From a checkpoint of a small mixture-of-experts model trained on Wikipedia.
Size: 14 layers, width 256, vocabulary 2048.
Experts: 32 experts in each of 13 layers, 128 GeGLU neurons an expert, 4 picks a token, a softmax router.
Below are experts of layer 5 (counted from 0) of a mixture-of-experts language model. Rows are named router (the router's row for the expert), down (a neuron's output weights, with its number) and show model dimensions 128-191. Each number is 500 + 50 x the weight over its row's rms, rounded and kept within 0 to 999. Numbers have three digits each.
After each expert's rows: "comes before" lists some tokens at least twice as common just after its tokens as in all text. This comes from a sample of Wikipedia text that the model never trained on. Tokens count by the router's weight.

# expert 9
router:433508456541575593444596494433579475498472459522422485519519489482552584577470554443505500496503436496333516565512489498562513486507489562468543466451534606481581441501454452471572468425546475
down0:471532556489478451568529431521573506473484510498495457479485458502518535470391513493503457632539503464532583511508413515502433535458519528479581489490468511544536535448583454472506478460469470
down1:565539532592606469555504513467430556469456507467429498439464463469526573601501552555477536482467607473514531501498513491517515478529526479459500587519512486470558415512394439502472487485513458
down2:483494478447480560537527518425571500571531470463536501469487517516521471470452405502406458487422427447488518478589404512470468481495446412566471402596421566516492522466533462441479533510565571
down3:554520599486427409469463509539476481533516611511492527554524552517509523477481498483559509575545480498426504466511533516502502557417506490514465514525518436471484521477500471470544580513543561
down4:571478479454497516501475558564493503491454455496502617538543445496462604465594454474540516469453560403522547476533482452569518463438557484467493405451407594479506429507515509499471459489503482
down5:520502511499496481613592593530496492501580528463526535382562530527538516413461522485439539470454550492576557430367463532574440438537439534577453523550505445573533547488447498457571526519568443
down6:484528485508481467483541601423481491521503501488464459532514441533451508536453602518528529554541486464462453481395514476533545460419508497632516443481472507517507493526477493539428369423561576
down7:478490476484536484524488509515533528497466531563508623429517466410435532461492521501425460532444485536545505568438475474505475461470498639495451456490572556513480528469475481471473427456444444
down8:565550485530479504649451494519557457394487470527506515520519474405451508523541516464482506520501525577538490536471409470502461461537357531584548459504385458524477527492562468428574415518496472
down9:494544540500451494488465468431564525585541410472524481510491465447571494497487528466529522453479596588542590543388460476398491502510467458425583506449452458481563546468510541458499536558457429
down10:400491468626415438477584471496516487562494529580479595491645487424533458515550464546544481433439471551444570618495553435581533478535458510486540506437424569537611564495481455563538379498510525
down11:473442651467502530458577486459538474592415567448473473532610471539434528487496541484554556461506458498497529487517435542532519444456464556569456373475515534531584458601428421503508581510573494
down12:465540485472453506417504535469520359512594473465525563500453532486572495566505540497487419493472533558456460505560454632487513534461460541484464543544480533462507476530462422521516451463500394
down13:523512508608497514590460450525513583548400408529432506538502478520528533553535483494430597536575431539505470545522545470476492411458504447461419483525523541494519493596461514520516469587530416
down14:534462556477469532517451470497481452508508425533507448462512556546554542312493460540545477439529560376464461450476514503402494455463542500449579493508525538438486435477640581496444504587490489
down15:488465408585496420468496390495453396547498493585511581467454484517554555487473617493458500525552560461509552423449393454443513475535590487535480587441538453525540513570477528429585438479422481
down16:650525522572548494492453459514500574496549489485500510476549596526546588484523510503504493505529424560472451459520439469529557487470443525456564440540454503509613539505557495466439394533437446
down17:511503501492485621457455522430510468473536566515505488505437543452558501483471484504446488407621513436464496561490523542570462475492451442475394548557524516555423502449542464376476524576358509
comes before: "\n", "-", "|", ",", " The", ")"

# expert 7
router:517490433495422413568445548454492426487477545565469508527492494460515608488460497554483475537674548480505585452433524538482479473475507557497457550447548591501514531422548549509465466496528489
down11:478515532477515519454463529464440507502481484474474602510506485527476592466391518420560484536557437551511554551510526541392513508550484506540612575480433395588524390601495546556543527511444466
down12:559389532487506543585516592484517568503550558542527523574496476498568549431574412473490461520527366418588486474508445529490406641469446429444482496532530591523464564502528560417441476418460530
down13:456418496465502439604498471523554580536497626543553500469485442493597466484560446475520513465464492516494495538446530448516600496419450474513419537465421507446508440487605550582515543467475581
down14:391390493504528547465497485526478514459470473400479378475498537383490593440590504419542447551470552563484481478464500356547508470519475427527447606505571447535544418511532520595560537500484470
down15:431527538485506515472523531516575491446532474502480395529492510526455511453580520427450459512470439449533486550561486479464481544468564517558528448500484434534570515524496412473510559496555508
down16:498469518545506479538571377488507557496343504481503506520522558536469555482540477492540541444430520504536508518531513515525471583521494433538539467484507579446443469546522373393575500555501503
down17:622549464457525480533479527446481472516382570500462516531486522382481516430421618420513440541562505441525585519526503477483504570429426510511455399485538622520491560477579586553535556525450567
down18:500488494522416475480433556460409419429531498538504535512517520547611489484433492555542585445485497540471381561508461472520504438455489493418576511473530464510563469589343484483510532534489468
down19:514568482465534511484463554463519466515529549527508550589512533503516425502523537568538473474507617517532452520468523424449595468526451532482505534552485496400430521488522513471377534440563495
down20:370485479498488457659589485510535540504501523525454520568478572449556395430508447539467410503489583516447526498474498474600527503531481503524525510479563510494458407539591491568618521568502504
down21:515576531456451547452465507514451525466433467490536539544547424492593448512341527507541555486573525472497504482426484470532562490494514449488554458447512510529547541460463506430528478490540403
down22:542471467546510399481568479465465584512526509523521543499473517440508497495526573464496524525507487500620407549441459533408510530493454505446467460439519499443496481522445464446525454431633511
down23:551472458469626486406478475520511367530513522558613625457528405534425547503503514557538507517460546444492557479557499455500582480504494533494603522418529615407448581459621565421431437443465463
down24:593451503517416529476424594497435485490654516425443476480456562507523515506466572437510518523469562567511427522463492509462513469477557571545530555499524456451531503536459469481459487491553462
down25:478520506506525490519433507483474475530488583525467572572448608405512507433511464479464496490589554525492455486426486422449526507521503538560662616460511463546447524547545579526445533613513503
down26:536471461517514406453533592488598497476601477540501456577495513484515492563490504442479521508483455484531604494542462575532486482450431502486555583557458503507491506472503507459414576363460568
down27:483522501505529503510496467493447484505558557502458547516545524537561575542494510535545552524482502520492475446533506472518517540479585518474555443507421509524504559546501517465485485524556437
down28:365455466586540513531520534448534538489571545514439459505519562518458460473464490557483472526430554537512502423500518440519547465513481566498541556508590422459575528529427431545518519480508529
comes before: " the", " a", " ", " his", " re", " an"

# expert 20
router:560628474494505496471537469498599458463483572565528529470559542437512523503512506523500523478624548520545493489362505574578369542543546515558459506423560554543581439549481525585490506478477527
down11:563528455438450476530462531497519430395541490402453398479442464574455552491518452474508512406524447414544602501534526483497577482450434619501442520452551555438491554560481469427482602564531561
down12:524469502475410452435483501466441511487484404521528462466499450525366494463662381503418503520422416478560537552515521406430494571458504496438456522531513469624546457548501574441424559574451519
down13:407534421572528470597529507513441495592442511492450592445485556524544569473450477499503566480523588483561466405478582530448486497519394492555492452551577497441542524544497545549447423473524413
down14:438528512577483556400539501546526417463537509514649491509488413506507444554594557468560488494455469473470468506556511431525529467584500467407512543468572429569596560552382463523447467418519447
down15:579504578473438484443446499552454537441470517482480505406510524602392548473527528504457545434507406455487407527477458457467494560450547396474426428480522474498480508522493493515525586483449463
down16:550493460480462522470586568516522493373528563472491426542550474442535507572556510515468471526453463434435555477483473467440611457499542518424479559441446491506637522499461537404414562527524440
down17:428459425458525468486407504503459443481522573571599427437424582480471493556467506594485488543535473496461470559449564527445569441511461539526583578497490501542415630530559506560476505522556477
down18:512446457450482545435521520528500552473497497516525525567430614571486577558529511454612674483469517539533491520528420407448482441491500526521555521445496492451606498518497534354411467494533411
down19:472451511414531414441467521485482464472368443519450521557543494482513517568471440505563496470561559511540563492502482439508468437498496462551478568517470479619470474536508620459579529457498507
down20:483524494544423475513524484425532554485538561479484506462505400468527438513484498427570543481486500544441557531456447366475405439489518529479578544512515508585521495413430603507527490478460445
down21:602479438453530568441560547496555455519472427523534456543486478571401447425476547442456409552408409398514556540558590522494546496503484530427451448540566454511506481554530549537467510553476494
down22:500481487411577474511429505461436436570488476528576532460463448601488459438525447382506416548509510416482561503511503494380525513505529564564576483591525527568443464524499517531439543526548418
down23:430436440538451536451407406536599561501506473524445605532509480467405532536480565544505511506495477606497464488519504516506502345518515434445536468502528551501463445452555508563432419493537471
down24:510498508474587470570464466534448598491526504503488514512430503419510540471520463315502456444478468527545491550492533427538502515424400473485513489462466539434511528468501513466450484524459490
down25:465495486436480519474435453517579542546556562439548507510389490506487512457498495530568438473563509429602487507532522505537546446455531498512495372575439472487517454527482459509419597580455507
down26:508421545572499516551461493545461468518533410514447533546512544594499548477507494541630502405548501517571472530584536521510501432529550592456517504520486531555580357630504472439506501544501515
down27:506477491558571553553544524478446383625456469470531560450420532483423482420432453448499557496520554550486447429489551537482571422499515496549509438462630419503449495517500469491444503429550409
down28:509453507508472473519531398554398458575496507584446631495604514414472506457574501533522532501438509486491529508546460508524469482521563501506521550465479462488552453518476561533512441483472483
comes before: " the", " a", " to", "ly", " his", " re"

# expert 19
router:494502437444536503512555552447475501488454474555505512522550525418565476494419564513508463538518560514454590525557526524508471473506502505516505503556552507458495530442488516469482472487494491
down11:482453461409494392407472525512416598484515568537428495474550513445517475597441471487437536532472580520441492534523461513531560560460481472476451450523575472489459586463439578422516468521544554
down12:498520466448520516511459587439511512479545462430479475519319516487522447500532472543546470455570567435483563486529504368453556609506417564546535506525545515521546463552594404516520497490537497
down13:480610579494536583513533561551576466452556565506564576469465551470536433500540581493477480533524473524503480565502505500539486527491452533432546632533485474506501541459397505504460571469473502
down14:436478501580442495475515550594570419508494430541626551534566534500470527549462384466546453380553476468473516407536609488540444492511570571603536564442537444475462561461433405540470466515544447
down15:547513550456593501438424561607561520499528466500425353447435508494521508421580504448491559431435465469473521584370498447428530487474619505510537479527500436440564500491524401542471468493434533
down16:552496572424494506574492466485416530469498483493489438432488574514515632519437496496437562458433527484542521450590459497602422448568534495550447469509490483423523477531466529543492473507424546
down17:472512545482558513488512547476524518448433507479482543531515407420526465434495519473515420487557565479415534449546488542639534459458479504462544449551535500464505472510595494576449496496453501
down18:612507440503457478438544522451556495452534504482408412502449526522455500518470489531472521472428442492522448417541536483393641451452423554476440494506497458457451559595507573484530483490551491
down19:507547559470373519569556505544472520569515546493433442534402493539520445443493507540425546553389436411489504495520447392465428505429536408584463450558487580514552497472588495514535560510496466
down20:525451488486452454559479412465415551570477517494406558462507581562494568590416439462483452493474539499544513520477502535565476511515457489564404428482500476448539487504544502438560559493424498
down21:494429453491533563414462533590516539565555470505591359509394546465482450533435502516558476482523489485488545525494516495471456506486572498509509560542581510401446520470502464476496531456489473
down22:414509555492456486472464450493498563570517641481524515489505511468493490505507516526445473465531573403544477521404536481503500458506562517516500452504525466439474461503455529456451544524615503
down23:428512458545467607539466531499456512420454489557531419425566537480498448451432530491501470546539455487567518414367513537481427469457520488483456512416459580529556487523541418499566535480484490
down24:484520453535493510530428418503529494535492541450561436464493555491471436553460485563541522510507370484539428408506461543422498442500449449458580543578416531522495475524551563562476509508448414
down25:494514516432563549467429536589487492463540499579511597559528417489492410470542438588535424394365498449438567533481500436506469559495559404519543538432449559449531454537542490444525477581549529
down26:489309514513444422480491482485393538521539496560469553496515454425510538484393487544526508536540511524509480501480572581507547499393523531454497447486497462519430447525572458543504458528499539
down27:407568393432469563418552415497429406505476492479506505425530521519482500430573480408515484508418504533484541538481500517560508509512475483477507480503557435451488556435507476492534531500475518
down28:389550480500489588458581517494485526511529544502465489445487491528378485481496437460457524538496533552520520471535544517518507583473501430535490592464603552507480511546514423537652552504517515
comes before: " to", "s", " of", "ed", " the", " in"

# expert 6
router:420417437518483469588541527510501571479465490583359555447497583472486600467500535445424560407485485482487533564482532474506432427518494550488394549513531551530503448568450495522515442529482468
down0:499542546550455561532521500493493508590565489486528524402536599561440566411487546516584388436466575494429471437522501547563474557564563497434502399464476523400539458467422512499438491434582525
down1:534457569494447482420352481473451445511494399482571520530487467490517582480534449515350552591399510491492515457529531451519446473576496563521505476573555508512496478421573587543461486524501487
down2:555454446424510449530475536485561506500448529576455543492494562474477516484436504473508493548629452561523558515448426385457503376417560538522526531565489535562562551485534526556489587609547502
down3:581542514448504499493548537487459513452458542506461501559569512445529437466547502506451562502532545566420487501581515591465563567487453480540523497458527521518528461550492508439561449551496453
down4:532463537538478417521514539506475552520498512520491430494459521612543388462520526592472556472500456497512500596507546680519555523483484492526322541534503457535524535475500515474545514478507491
down5:499479510539556400489474542444456495438472426484569421503592414497528445536605551496532450456446426516512411519509545442420329477489518477406465477461512512498586462532509470496435549520499490
down6:462462582492557562421543484453485565471453561406523520424480495530525549563511584539544546429508479532542491535472459504578509456631472494444628500557563464488549439462494462559434457556481509
down7:524486529502486541441533560528471362433492482524513599557400478590488472493517536587503556435443458531442465532418433437523484514480523572548432506462514514557481544505434528548444462507539409
down8:498521459511549561431402488543543557513521431620508498327499432543448520541460469452415485426501489449476482444450462517438511563584507557465406517446396546446465526567439422510451469489536547
down9:477530513484470560579493618512489509463513564524446484431376442532426502514514555496574517427437461485457482411498568618645514480562511464515490544461536527476558471410644530539479496596419488
down10:569560514551505503496604486481561467543560551531562437537492556433499416399548484484504394464458406476544545528439496501531522544576435451353485511474404569594539444411509540482452520539552594
down11:484507391556471509506450398502503582466587463435500507522552520470435409509548419454429511544481439500592636613508517545531514477400470434567567582530516495545546474566493498433531514519530500
down12:469463470513486456426582535488510534433499516469524448550509573571443506551504448447527529540463540456460496448492506387448597466528446529511516601544435518535454485411432509435552601522472495
down13:458448434569455559476465405537543425591524501511417457462473572562443557490355447382537585568564463517514528512461464537474460528580519426454568539514569416406502542463523539439508448538531550
down14:597508552526506557507505508487511451485471486489419457430450479529494535471539461600461504520488482487417529410501572478495517516480555422488484433461463493535459536543462529547568513493494609
down15:501435598600571491471537494509489481447401496502457451517548545464425520446434526511481586502491557567536562511439525503471483541520547511576480448525548566540526461440444589460495430579484474
down16:441532607513601472505436475596513426525518483506592486474513443508531443564483481519573445601543426461538511516617523531525480503538569447414573494494520515508384552500481509441518412477496538
down17:577511367467487527476441475572607461453487474477454551478485465533483570449501474536441508508441507473537475437543483572496482576510514459502531390458636408441539446457529546534535524479571539
comes before: " |", ",", ".", " 19", ")", "–"

# expert 13
router:519500482508455536600495464502462516506487578390496559466469567418507457480522483506547537509447463509500385610504510518464481508486475534481571528476570562469562513528490483446433487473488557
down0:387601525549530515461531517558507560526499407447494486515435462514383551572508544479574603496569591383425547440512508547521544572425494476544373455435488522495543461534418422431466482441597444
down1:515524475486475454436469465530560401520567544509496494595529494467507449553519545464532482497544470476546500533461534538426466531475509500512509525505492465461530533406513529531465475531426530
down2:520459500605518501495567516519497485526536485509521541573522515521491481490544484466532445414524513465454418476503543523588517412488521550547515497457552585463590515542484515516448403464467482
down3:598514559546587510484540545530567428513513547457493587457432471482413563520562412532545520421527504519434491464396527483474542488409554507520472550622504478435506520484432414586572514544436474
down4:400490481526468483493414436510524476491610382442540446474484535484519462547454522539430489569431487520573415493465492473533480512472502526504546464473565537512512644457470577516483498512456538
down5:526451505491460456488587549518520461501511446487454531496482469430521463533416522535573513478633498428509541466483591468527505456474506538505503426421466408526458473506525507502499501465567517
down6:490534450449549355455504445479535440466513468443605445434455482533477491463474477518467488481558526450540566503462512566446476487457475619541457529570550508516497421425454451375553589570485545
down7:425546396562510483462479468471517490485534533545539551472557501477495509510448581524546511481448511492528538389523429522528431521538473461514527543489497572513471427522521452539577515421561485
down8:538506461509513502516473562490437581546442435414499542608469452471471504500520583503556477510472534503478560462530555495512621496483511515491532485407513374477585555562488488429575496487503430
down9:440519421589548543469484441458457443486422550433437484531514488578483504542447574431478539453564456525444522469540549587540560566466591425434418466586507586546512519514601493523433564506516436
down10:477502464506446442477445461423529448557476507554481488487470493536606473491429501454482495512617500417471562589439440468492508439497535455484460488527507487584425551497535460432518555588467420
down11:521451518499519539481495490434531516555421487555520544495514454545563491507508471631499475457477589494441534522474531491473435496584469528504523369505461536523533484412489542508451517476508497
down12:473562475556428509484487485464484441522447529504519478530542406496535497524483490490592433563553522459438544519427542551504536464502410490518556454491581446526470529438511540494549486505536480
down13:502573549493430526610532465449437505509504576566503557479476519489470522552492517574466446408575445511493530497518494440447554498400573537503519508457543502541558411480571450596475475537465511
down14:623486541582526524435508505487446494515530469528525419512492504453488490430460464395446487484463409492537461462544565483437447440483432474507478368520490558436480578498560572477535543441438465
down15:429564567523483504477543337564530523371541535519474518433488500481560595530476520522495482524467514504520476447490475546395543513551464635455459522496508429595469513523469455432505492521463403
down16:541591523516488634481476512487478464559536472397496458598427408371530412511584535429469427481381461559526530431401415527417515491494532462480399542504545523465487549495556446478508497445544569
down17:458539458514546514485523432480520551490354505486454539530483532591471558545546419518662588486497490480593583540565511449571531499578546538485432511510469370466483450474507524564540538407495535
comes before: " |", ".", "%", ")", "–", ";"

# expert 10
router:464534466427520439540438524487550477492485541504464473478537548473543436510426489580479499524507469510596434589556461441466514529505482505535477436527594487512540468450442414488409513516486486
down11:461510509469504519528461400509470464425486473474473575495562489448522490497478440612429508570481483503572458567427467507422492430495430534644544540496489516459392453510555527491544460361542509
down12:451494442399536480441527476470506457445506425500473495534401543544400499431492477465471489456508494398505567497534458474565597490508548489484501483464483451497623610461482540439615440500541553
down13:543465580400523475504436444515495433458427466462596544516491452447486418500486637545478435561446533546448517515509457522544481460556476465363473557529480568432516432428519604536500499516488329
down14:474457560528490527415427490490581545514382510486468489556438435513459381391506504616518410544548441532499461514469591435504491494512567455501447471523559480414541458497430463556459511525574492
down15:443476435540496480560521522455530565458589475465561471453519555555411450446534502486463451458469499462477450448504482618484487476519460630478463535497446446454561425495545456554471468618535551
down16:502465492521478473599472453417544481477519454433524560510522569458460422510542481474491448458501461537600554574518539455481434504553487482483585531403516580460430469525395561478473462589467539
down17:511463492472451507488489425480536407529463590589497459499404465503489567441520541479615466536556447494571447368506573582484523533436506453481553422468577484503438493375536437560535509534501484
down18:488601546457501574462536555516490482446579461477515537639520567597462492477419510524408489383517511459506553513439429411488574447555473490438453540507412500522461572545449522453481489556490540
down19:507491624475500535532589503542446536612439468566501492441455498510389444346534443497470512440444470512561572497618481520593435459552583412501477403477595573513419529557435465511497477470426556
down20:536555510532485467563551651561490542478491396528480511549498481519512566445502554418567553425494547510431506521510584431508506491433458483464520527561427540563525396552533524519551481610471450
down21:499491525505526448555514518565566495489524553620485465400421550506420508519496503487489506495482413527561448514530539433571573462518415415573558419548521497496441532598436450423405368445516433
down22:516517495437480573491494399423503460541505432437508499446439495483449514516491555503526479500526517481459524484528459590488460550566466469486411514456490552562412480505468504523511465427399482
down23:491448497544538424511497470549437536485483571493517552558492475409598490528553519585506393499533554423444520515444525525516553480532484519521480540440492573439540484464525534531569533529520438
down24:510541552457457507500474560492448502470558504472466423583494599545544452547557438579473519537543460455488480494473554591473491559442571439579499501539539520501422523479552470460459622504517430
down25:545458576517568502471541497473449457561572522441543395414467430490561486510595498465572532633476424515512481439494561542540507496499503483553522587511617595571444605472517604496502445414516527
down26:433442373545415422563606486540479548451454473530538556500537512478406461529502449576495534538492446426489604557456470529453599477506488500437497574512490544600507486524569542443490491522533524
down27:459399470488521467442561471474496445487455504593466507527456433483522537531537438568464502572609559425474445557468426593479476567526495453526481514510532400589488456505460487515521528500524452
down28:594459544424551471415512425537423418519505439398442428490447546524464545553457547453456522407465511517534470505488516542529524522516504615503501481443496488496442521414499579518441495468577506
comes before: "s", " of", ".", ",", " in", " to"

# expert 24
router:484449531490553623444524414449553484502475524510588545509500452496539514511536530504530466520597578490387576483586488508510494397496386513535504476551421566484583566447431564544452458544464486
down0:550384501486570503540512495460484598510415520532538499385573475487495558547489497601525530486598470482573474499550533572521511554481562465529536436468490422522504499438534521561474545582483569
down1:542497519530513554590569582422390544553431569488487495483565470561534478472557479600505411510438489590579500519533551450546516559460512490555463541497496408491575523462505485536508476454594427
down2:495455561572523483605503510479486547534477572560429532530466612484522493526479484469436552381480523557436481567551518469530483566487464484507480463493373527509502495554570500405534440507478416
down3:489564483519552514557534500533489540455490549407566574614524526551530662520501492470544526506461549527502460533519615574591521476483508607495427545574453445477567563441479425534468573439494408
down4:447509452557504484396534519521598507464486473448493484594557442516419571481543476430508487490516542499604463444497515538528524515486504467526546424441465460530559498535548566467495550509429488
down5:573533540489443565507592524509449575567459571532501518557543417528575496574473489504539485533449508502472450450513506524483420607517491512507514482547553503505455463502394514466495422533512538
down6:451516538616443649476529572445497459532480430570384524495512489545499449552511558535375519490523478525541489440490514480507461505511473514533516520516534455477420467589427482532520475392467499
down7:514451460501510598583485490518461515434534492522447490504567577479452543471538489462540480438569471480527512509534493519492543499510570428547518496543481497531542514524460556470562531511541490
down8:532516500501468412565443516573546530470490434506453574475432540527451480488401487580584486495570495496418439440551450379506550550560622496448612455476400460467513536507541483549427511463557505
down9:543556503548460538505463448478534534563528509512437409510515471548434520514456473572525515484558537540512444511512478473499471528541402405484495450532534512482532597513488523537532477504491463
down10:490508507471523542464476458509524434546465463572536520536507506496540465493501625537440436557499499464485494451508636515468413515523565460474373445521441521549501574458536488450525506647476452
down11:515498568392485489448511568548570491535586431547461566523605473571492555510514499495440510508497489523424471520496543489570491522536514552562426516461490504430408517471384537526541546403466463
down12:586577494496421514507465461516513503457498467571617576527466572421517444473551564467538580563426489436527489435405499590469507445438483514462476576483444561398529417448487431438465529472486439
down13:521467538455462560480445422435414505502495588547467508496490581540500486454481502538496557508405522441461538469511482467419511469541514553485467532560558600567472534457417663455554560539409461
down14:496494555446457552559558461481565537516480507524452477440448414440411501486483523591507536457481458561546481518562530571502531552504516513481406507500525472515489485558585538481502536517468426
down15:424545528515487503548514526522492536467531594533495494461522439473517503532541593517455520543502549436499494495424539504533468527540523598516565528488499488477539517518433439613427510494490521
down16:519539485464611490567485488417454507606442486442484449421523488443504562526528583485490507486646433469434506447518563535422492526416498519506506461499483539495428522500520570510585512521532448
down17:594479496423424470452506482554545524493532494542566484541401473500508487523558505561489607532519486506519527530493587417465519511477487518445561490507460470584503467591513473465534454533485395
comes before: "\n", "|", "-", " The", "==", "The"

# expert 31
router:509516418521479425519520539446488450438486375604406580501524527518482500476496438514458446513546549571406486514456588521454525446525455504483550491508526514467580549570526467510523464538557637
down0:581509525523376517594560591516499462470437496469406528536642579450522556566489541462493518512472471487526493625520522495458499493524519527483551518505475418466414485465473559455533623542585532
down1:499507498496591526494495488554440552499475515478526539511614513480558527538543498433584423573504452452498517551522483484609476495474410445525487477528478503536429509594566559537423489456535559
down2:558524546530557475485558558504543515469458474498422509445601497465486488506504479419520460531375525498533551463497508517461469516566437644492565585556470567460467563519458555516544526461441486
down3:502526431577443474523500515493592459459411419539507513517480485549399416492507485456472563471589486576463467471509565559376495412522628508499507473464573534478486509457581491431555524493503515
down4:499503508480516468528376595552522702461485545566529523597476534514543539500562596498509451522546500486495471483552575475498413548408531520517632546508496512490427480450444469527463520522439562
down5:531379564599396523462465515440436476561457529549487421503543487486627535533549501511581528539599423490502513542477528447445523506414605549538525570509523559539531454559533542398445530475446565
down6:494528420418457458476488495433479490474540524493435603570460551438411528427568485446566486524531543490496516492480473546527492448479501467505516476493473456450428475426440469470518504471539452
down7:538460574503451487446453524453518453464524479488540442530451523472484478659499461435540589506506549593449463498455539432484558446606520474434549455435461456518485579500404534458447446413544491
down8:487569569490462485404477408479521559464452494475463495511524434542551597499515488466546582449464480476470496548408545424496473504409575483473546477444401472523510482450496537544457482567555469
down9:443426383578493458501457516557510528543495562526461394532552447432531457466541564573482448593522479444574522445563520540534484470475498561462506489442553422495557485438550513521461471539550512
down10:544523439503565539449583558453485572462526518527514542552554494526633537546448481486485506493489481556560526573509516479455466571489506629515485630505502489426539611433524481509577543499543576
down11:454455561514502442412459528403508558491426467472414470459459465568445522527469443502505575572527500510484438442520526473530525460422492489403479526551532479556517615465636507585526484442458546
down12:526562485485461471469558592476528550477508561556496402534444464522483548574499604458453463569495477462471515455455633510556503456572562528477517431505521537583479602403562477468462514609468447
down13:474565580565487544448521543465545478452477422544492443487498511502483551442565495555516531427351513493511399515524482537514540505534482574568485466492530532612482518488537470509558451515506542
down14:527623454533419412426525460417508478476492478483539464451471511496520540457478469473515524490472427502533529523496525467415491570460544485485526573524521580569504439521461515442505416551518467
down15:435488583401602518513462437638435487473580413475537500488546541512463524519491506491540526492549537526451429564519467506571478523466552466458456555445507518512489527517497450454543444537568517
down16:551394518510500440587559544478430621512438499542462484563549399535562550467432444524496524384563507545469589480367488464575554467555544555430400551495494519512481455474505524490548511582523545
down17:536438466487511467612499449618530499466451515479496453546529538602493507520442495562464540541468536460502578551542610458529540432540488464498409521501512500461580547559464496509515546617574435
comes before: "\n", " and", " in", " of", " (", " which"

# expert 23
router:502506555568508530520409498476468584405481473496530502490451415478615452496401365505524517465433552472474476470451486547466538496526560447450493468508481459528506516554531493484478554445489500
down11:500420549479475519605511480468540471450460454370446463534494484601512532577443543513533458449444455442495559523509462440573553461568445462522560523571508441430472463520456461440532600513547476
down12:530493457510558473450493529430477499459445431486458516495490510529538596527495539468534468427469499563450475596412519568526476559481410579505502431549433532526358441403458571545469432596519506
down13:494560486510492493584454527576471516506534479498402490463579586556504443432443530395499446363588471410485474496510518441504452479410488485553533452507468512445476594566465493469488418536507537
down14:489497518566545541474503465514484448484415382565530391616472474499548497505443545448553462508561470473522517511497454399567478468438518441551578420493529556550530546487546500493457460519472497
down15:517510491434463512560536494476401472500479491468596570475533461596573472518522510595444423477488513416508494515517452543551577571452449467525470481531385532537517420502565443541522559406446509
down16:433415451523455474558478468579470570345496496418445558533432533513539485542430475467510547525531509483556470407529432551498436487489506532473602550488530475529617478472563528515491457554473571
down17:444435544441613422557501449594551428521443503484440550525625529476552499431475551523557524485512492542527419544503494537510521498508412532500515473424497486587512557542452485505476456443440500
down18:507490513526447515504525461474513496491455496414503450510547498415497561577531494484435553425504504520610498500444549450483460473485482543567486503388496524490534498530521571503510435528445483
down19:461498505592510489485459546547569557504557505529353539474558529459499531547507530507434409517456442503475380475483514505500464443546526489516462512586459507565461388456435437470370409442454538
down20:453441552529474557462473547488475470511473535420447544478482551549458580468444510567486519478507511501490584490476515521540431454451589503440571495437504443521502469398526482569538549469502449
down21:479463458468573565465465491606536490501467480463509404425545528445437571483428555508538476492481542476571426557466490527510494533488506444452578488534615513512507451461508527647525515518651473
down22:557560488461387583463526504538560471530515520554541520443447516475481444503437403491528429558540540550523481466527496558504514485627506480487513553486548440482515515488552528481500551527491596
down23:512457443532450494565452492490562445513478527441531538485491482464498448510520459572482485547342500420503437488475534588572462514519516507484448474434444487531512494388577394531451481475465456
down24:432519647550511492526494394468520423493569515423541473523551485526458473464503602594534492452426521524402485507483506607455477471411486585452528508434610465596527451515530460627479517570447489
down25:512606431436524521415419406518448501431617531563547501493542487492447546580540443516500500525443485546377459405471468530534574500571466496521603510478509507490482439454514500538429461485460461
down26:512508463448558528457514526524525495540502454470464439457557589465407507524520526398452507475529581531613528498483533521494460512408487498450454523438549412604516429524433529494478459450557440
down27:535410553445507550490489493495471460535492379454393479486500518507461488612485498595570521496546543435470480555492528528463541457572511468424534508520503508571505516561511549560560550545519524
down28:555428429559487439545484611469505523585537502503486478492527504554520571474515542512495503573596497460554452548490519484486513439505396484511491433558534447459533498594500471508480392463439486
comes before: ":", "\n", "|", "==", "=", " =="